Experts of a small language model.
Training: a variant of SOAP for the experts, 4542 steps.
Below are experts of layer 6 (counted from 0) of a mixture-of-experts language model. Rows are named router (the router's row for the expert), gate (a neuron's input weights, with its number), up (a neuron's input weights, with its number), down (a neuron's output weights, with its number) and show model dimensions 192-255. Each number is 500 + 25 x the weight over its row's rms, rounded and kept within 0 to 999. Numbers have three digits each.
Before each expert's rows: "gets" lists some tokens that make up at least twice as much of what it gets as of all text; "raises" lists some tokens whose logits its average output raises strongly, later layers aside. This comes from a sample of Wikipedia text that the model never trained on. Tokens count by the router's weight.

# expert 0
gets: " |", ":", " (", " 0", ")", ";"
raises: ",", " and", ".", "-", " that", "\n"
router:440518505514515503479495494532514484485469468492486437512479483476495560479479499478524483483475568519506513465492517508458505520480514509510511469483490494462523529468499480507510516453485492
gate0:476459531516520461483495491546543529531482515520502502513485498468472533491506487456507453517494452527514478516504517526478556527535538499476487481468505504514511538469539479528510483498523503
up0:462475507528459558504486521528501505479524517533521490526524504500493497572510486502462484458517506464485526506538497473499467498464505514487496528486506528472506503510456523512473525497517503
down0:464478490525553473499495501533532564507520478540531526537484480488517543468492525484503468494520448510465529493464477489463505484501486522484523452459502530493509546504557472502478502510488514
gate1:527515463442498535511469492475503468476502513505491490515495490448499525440470503472481477511522477475464500473482510547492473470481512511505561468482507506507503498553508482466484527515489463
up1:462514524490463488517507528559478512503501467472537493493468553492448472542515499503484533505480545509452534560499498481531486507479493481508454556514461429513477478495521467533516490472508523
down1:442531466506528527507512485503511491464503495488569460510483486497517532533523517483478479457508529467503471463455505493488488494454518518497515483491490483492486496529517469497480509523472492
gate2:473560474519538508460531523495510495524498488495488485533511550462494455497527480525526521502554528526472496509499511498522492486504493500516484513499476473491536526469477479519509514524537522
up2:482504454454497495494554530481508485482447511495475468561428540475563459491486471495503523482502507526486545541508493482499483516450486497529482519481537440490547509501506505488485492462509555
down2:515517471478536464498553488536547520528470512543527507548478480518504483510583483516502509524515493488508491509499501496533514485498504503498456497456544533535515475527542494529483463559543508
gate3:550495526479493495532495531536510504498535506494542521489464508522558520485467501478529506534526477502487553478480536504542489515485535483484499491460461500478502534470488497498517458484505445
up3:486508556468486481514497501486546500511476479455556540522467500485543509559496466470474474492491454458478489499500500499547514533531497519505502492473531533469509478452477518475509494488499508
down3:467476493525484545493504469482483444545496510508505471536514494477554538490482513506493484489505509490521553502508521504539468531512473513499476492496492501502538528520526464514454488484501447
gate4:493492495492466543498512510545503466504508456499534528497477480485500491521488461465493473483481485460510489492513545483505502526497492454465543497475491490499497513505495528493474479491509550
up4:483522484473522515532501506508506499503499463451467474482517545527479519530447523499480505496488497507467504460540536531508471465489509539476460450506531501476478517507478479496460559537491496
down4:525467500472451474493499540453480534507531479474505497476507473499499551507495500494525535510498477516515472490505525438506486480536525499508486444519461533540511490492534457466472501470484511
gate5:498500482539503501517495502535524499465462510493527479487491505529494514498519464496501487503469463520503534467493539498481510510465509546472540464523466472501513504549497520493484475551472493
up5:536516474475515498496481485485509486477501464509498445498512472530547489500506472515535440489535495507464480497492499528499458509501487498511483470504547480520521471465466479506513493503515535
down5:484516463479465519479482482511490496491508489474528555527486516508511471515461563500476539514556495522486451533528521470528487470518496533525464491514539455489473525480478490523537502487529475
gate6:537560504520498512478537475534542535508484463510535449481527495463541499533470465459481499500533511455503467444533490503539477502471505492512496493496513506505493489479510510499513541486465458
up6:520499477490507489531486505523553492489478457530511496517534501459528506493510483480459479561518509508476433459515466496529504526445491491483489493524537518475493475450475502457461480475461521
down6:506477499506482482503500527460488501471502474511500535455515509482514517537470449478489508491495475513494518499498511522504477497488529497536483528507492498475493526472483512436479492485513509
gate7:496502518482502486447484484520519499494492494511476531466527498496491497526504479505521525450493522500537527500502485519532492516445528537464484502484467464512541542487546496521501531490509528
up7:509533494510496502484484498569490491515511496513504533465534542471545471515532484484526522486512512516510505499492526512521492523529522474481497502468475431541514456442505503482475496501504511
down7:524531518550468482498495523521549448487520484479521541550501488532492543526553542545498446494493521553544509531516541508489504501488527545493537483512506490530498473527517495486516483509492494
gate8:488499518497465513498496499463487473486499489497492523487501464504480519497482520527499485495545493472515500486517495526510482522525514494525535456491535488473489474431505500435550497494522492
up8:479509458472473514499476477463493429481531473495506518515491519496512548527519481497483513511494420499512527489531546501513482499503463500530515497549526483477489489462502513523516532565522488
down8:502471479495470485533533507516531501488491524493496503489487524499518507497495473472510500537543523475511506495520486505473514469491591483500486491486503505493462494498514469489494514450485533
gate9:503513552474487522507518478510478541519462493469475476504487504533539484488508495501533508485488526479514473455501518414531486530505542511474532468519512485496569527490512495476488498482493499
up9:481486503495522479486513470497504498524529524512503490499501514536438540510472543552496511494497463520504483496536519452484511550509523519494455465439561456463550517498495501473509478501466507
down9:492516501483497543513554476521483474528496498469469466483533542482465498461537488519556485515485498526534484500516562493521475491450515514512521532497492504507505496502502519479505515554473479

# expert 1
gets: "\n", ".", "|", "==", " \"", "==="
raises: "-", "\n", " |", "===", " The", "The"
router:596494554506522459501503500514479484548516502504531537529504508463531486513506476555520530501489486450548509482516523518533472520461525528504490516489481475488443501534490500515483486505455517
gate0:504505493522500446507499490515556544501541524478458532538518486495509476519509539497517474511473516463496487497485481464494499467442505478484480481510528488521456507501504529505521520469455495
up0:500493493509503558505454502524483479498461526510548493458489529459477481450482520492472540476496466517526512508497497488491500493493487469490495525462472492476514489494541497495513498480458480
down0:524477518470508502529514457479495512513485512479467465489477497485494477483497519499519485524485541510524573511509510532509496505454489454475483452536530488494546530512473534488506527521498479
gate1:485478483537510484518472548498524517471458480469511508462536533528536479514500494522508544483482495497517498521490527495547476448516507478476516524484483505514486505514500446510514492477495493
up1:490507466493517512494537503541500476528479521460532485535465504484507517453500492540480498525507517501509517469515477456466507481490502564544519527529496526488502483502490508522519496574453534
down1:514483461500453478517466498515487518513510536479473491511492489528507538517506478517493515469473510492470502549457486491489511461485500492495492520521481464456524515494491500499512542466551534
gate2:511495537503487489510502487484510478540522516525507553559502491482477518526534517527532459532504504515511513495486487488487486502486545591485495488441558532494470492512529509476544495488474550
up2:526495511545500494515470513502522496528497500534488514560528486486477519516490517498484443505482509551489555513506488471512501506489524532474429500453546513500495475514507550508553514468485547
down2:477516523475488505533497519496521486502482530475474499458520467501534491468483504483471504505493488482504501502560520507494511521528454474501466494546441535449500499488443492550446492509544457
gate3:455516554497476471497474512483509520502495446449478516493526514486478534498494511482497511488451499505481481528508500510491499520469543476485482491452557513488476464506558499514491526470446545
up3:497496513485476546482488481499492491513498510494525490507479507508484489517516474515502487482505493557516455491511492447540492467476495518505514486559443489487497508474490499458468474477559482
down3:497512561476485515482502472496535493478530475517535476526504459488489538500530497532522480490494489511481531481498532526522525498508477477514502501536468485532466497537485501518514482481486499
gate4:491509456492537499499499529517509463476500524486552501510488483525484480471494490524495501459473480484479530503511510489448478511480482492517545505520502476500499503536529485513529479501512517
up4:483462466531532502519499427510467489536502545524512496484505495472482517513520517512530518507516506519499497447507573485492483470462484519519515487510510484550497531554481515515515509506479458
down4:514515437495545483532518489476459503453521498495489507494488533456548531545494500511482519484469516503548494523505515513462551500510502501494522518528519478550502506511516479519474534524475489
gate5:482461495531447538534493477465525441504536454473486537537514514482514492515503507511479489518555519556462482510512499514506481510502476477464491478508470514469492509476504512461496487463526538
up5:483473513518481525528470473509484475520471479498489521515497559450489501491483490488526509491485497523473515539494516479523445490539470458453501509497473490459511514511550505497527495500518558
down5:494484546518560513516464518538544517505538480537537479553519507498519486464456514497475492509469507522556499495493478501518457487470483488487503481496487500500480513503532507478493473537501475
gate6:504492478490494487487544468477469526531484494481495509549483496449494497475522517495513539504498502506512518490528506534498502519490496508513503494496470454524487502531519514529530463463479474
up6:482510495465520537500445495495514485490523497482504510467529488524540479494472519511481489496515494493470474470519515493447497523491490459508522532501492475487487508510493467536504526492502494
down6:521500529550476494469471500496446527531500451488449509494453507449469511517503527514487535505453523477504502497460494489512518493466501509512506508493498518467517473491503509530467493497481519
gate7:512457500491511500475449480477509525514498505506485452498525480512485554493461517536462504542484531470503468497537513512496513461506494504475460490509448513459511488485476469511486513519527522
up7:540475499466468485540486515511495507549534538479537488509509491505518503514487468510528505454478504509483496497516500530509457508480522531467454489497460422516485516526514473539457499501478485
down7:505518497511413498496498529489504492495498526453504453546454459543488520546509462439494521513513488503476482488467516531480513451465512511513434501547509488490515491482515519438463491511484519
gate8:508485464513471483452511519450499491500492453513475467462489530507494528469493499480499476492505561495513545475513487511556532528565523508516496458505510522536492503505507547495519458477448461
up8:516486482523498524512495507515442480469538488502521457537483518423462519486461494518505504517521532508510505479507449497538530492488523490510526499530487511460474541480547483503557494473494490
down8:498459512487501474491509517514522491535490497496459525517499476495497513466472446520513437479508505483540507516501465529534522515463548503477499485455516526519490477484524521485447532502472484
gate9:522523463509498426529499525477447525561525503486525511525478494483515493471492511529468523494477496522486519529524463476478511496474516513471527476519513519528507493504501487533491477534520527
up9:471535477473467511502503525479539538539507496481541510496459511538523483467482522486430520492464489474497516499514493486523524512499472488473544454491504505499504497486491478504495522517496501
down9:486510529536505475521521505480483559538474482481494490464477562514506513489475491503520524538492499462496536483499530488488523528506505455495473540535527468496509549470504497519491459500490513

# expert 3
gets: ",", " and", " to", " of", " the", " was"
raises: " a", " the", " all", " in"
router:468482508512476549502488502508485499487513496514476491503512486499530525522532502497472490507490549518508531543524466445484479476485471495534461475516526503507529459498499483498499486504543519
gate0:471518577491479485487507514510444500496476513483507490527503494537502484496516508463485492512445476503479485499509454482501483461466478514506493513510492486512562501483502485517532491503546477
up0:502505461511514514495465493487548530477457490509505497518509483475487466508504498543484496538507489525494485505500526518474498521513522526484525480477517495491462478501474510486475473488492528
down0:532506509550536513465514464493485469485494495527495543496475493458527453448496544527495505496470484492511527497506502451510542471530487513481518522502475513514535559557499507490476482452522491
gate1:467466495518477532555478511485486501460505508479525547491508448498520532511439509479422483528513502491525515500536496496513468503547584503489486476506473524529523508517518478523544463511488521
up1:475472534468511500508472485511470511485484536521528547519510498502514525504522518495533529538490526525510460464497498509456500517527553520501484488527516486509524573480511522502524501504532489
down1:542521462454485461506538495476510496532517498499527490468471504532494511501495476526459499486474490541494503492490474488499486430481500465440502431532526512496495507506496453474466518492495474
gate2:485507491513503493521499455492513505493513475489465490484513483474461510512485499531539491484514520516477494531477545433507507577500511567521469506489498517510469474468505522490500498507480467
up2:489543536488463521502506520503478517506495493480527452516518488480481470483471490503483520505537507516479538498498532489475489494477515486488483492474552473487473515503501485535529483519453470
down2:465479491523512559493492541548458487468494540538491545478533555491486499480536465532484511501470523496493494493519488507488523551529444513530475507529462510517494507529472523513452482506525475
gate3:486460480481482522475487479479496458458517482520474496516507549490516502532480473546522516517415507495501479505527453536539533506543532506473475535491493483511509488483502517490524511527480492
up3:515487511532523462436470471464490483447508509476477502528509518526489538483499488545492513493518491489459495526538484482481509424481532494475517524493514498471502516500497539531505518514518524
down3:505495500491470506483505529500480480462549502520466527532529476493514506528493512486457471530465481515478512456468511528517499503443516499528626499493487509514507551516523486491522556511477516
gate4:478470507522523490518444476529527480434513500559460483497564513489549464485484535498474502467545449480552503533493471498492550500506539476516539491491487484498496466505497502467535504503487470
up4:501485497516481491465493489478508542491481523530493460460516531519552486515509504476509467511517484488474530519470477534441510505559521494477533511518491502470521509452505498521525466526525489
down4:497489525448516453521487461535526475494495494498525518502541514480528462494486513499523520500505526474484481437494467477482519518517538527475502486484483519512498509487543510510500458471531493
gate5:509515489509518509521553491506487498542535483516484506519511508495485504516489503494523488470499499482470459559523489477541496501558536543576488519517480532506497528463526477483475500567538524
up5:523514474517553503489506459515509474537510521498510527523482483522487501456521491500501516491522483483507485550498526498549479540531566475511486537524463519552527519453522506450467456547520514
down5:551521475497486503480514511479523508504491500484510476464519469496479506502526522487504510493521489492479480472441530489452504477492532517538495474514475471484533528549458480446519492488488507
gate6:501507482534486505551491518506487520566514501494496477503487486523472474504524515569538484514465489546512531508550478505500513504527496504475477465465513452523511476523484468502493536465544451
up6:494506506456516469452482513482476516516481470509491519529473507435501494513500505504519453476546496501463503543493482532464512526455465488488517529525567492488500513473468479505499546499530520
down6:479534492495501497490540489465485457500536527506473503514497503482515505482552498513530486488511505462496502532449511516492492497490546522488483539494534561481520549517485479493491513486520514
gate7:532532475527508483469495469530447513478513520520472519472518529492528530512469462497563489466491531495494498473489507509440511478507499491513531547455513493462469506518481470473512476489514549
up7:507522504480488477521536507480505577490499497516530480526499498484495465489469553504499526517492453480486468492512531503525508473498472501501501455555485541495503515478413492523498495518505447
down7:530510529507522493504472514469510505502499465474519495452505520443485522543464469536507460536499531499473498499524491541493464520500487480420420583497530509526491513499484476526484516486461470
gate8:530493508474469461477513473501471455508460505504506465531512532495478496501490515473526447507497474476458504510541494509499520491485521478515476486507497486544520480506522537479515516499463519
up8:509518474523521508534517476477469499468512498532472499523509548480470495458543523544505475460497524507488504479446503479489516440514512504508497542459516495520441491490533520509468491511541480
down8:482507496539473520551522460507531529467503531470529526538510550525497560523521509478503500498518476509522520501483553465492499508524493485475505518485481512489504481481477489501475472553525446
gate9:479494543466525527478493519472500520526520480479436475479520508499496482511481484506478454538464529499526503480548503499503497460511537529494480474523490544497456513481501474502501506432494464
up9:464545518524518487554521517500479553511522503501478524490512507524495493522496500491486495513475496521511506508564490508494529504520507482488488455543508497497491495489486498512534491502536439
down9:459476477536475472534521497498510477529477527486486499426497494500514501521437479538562534535504459539494490480499486518502484531522501530507446485508506485493504512479529447532480468500523503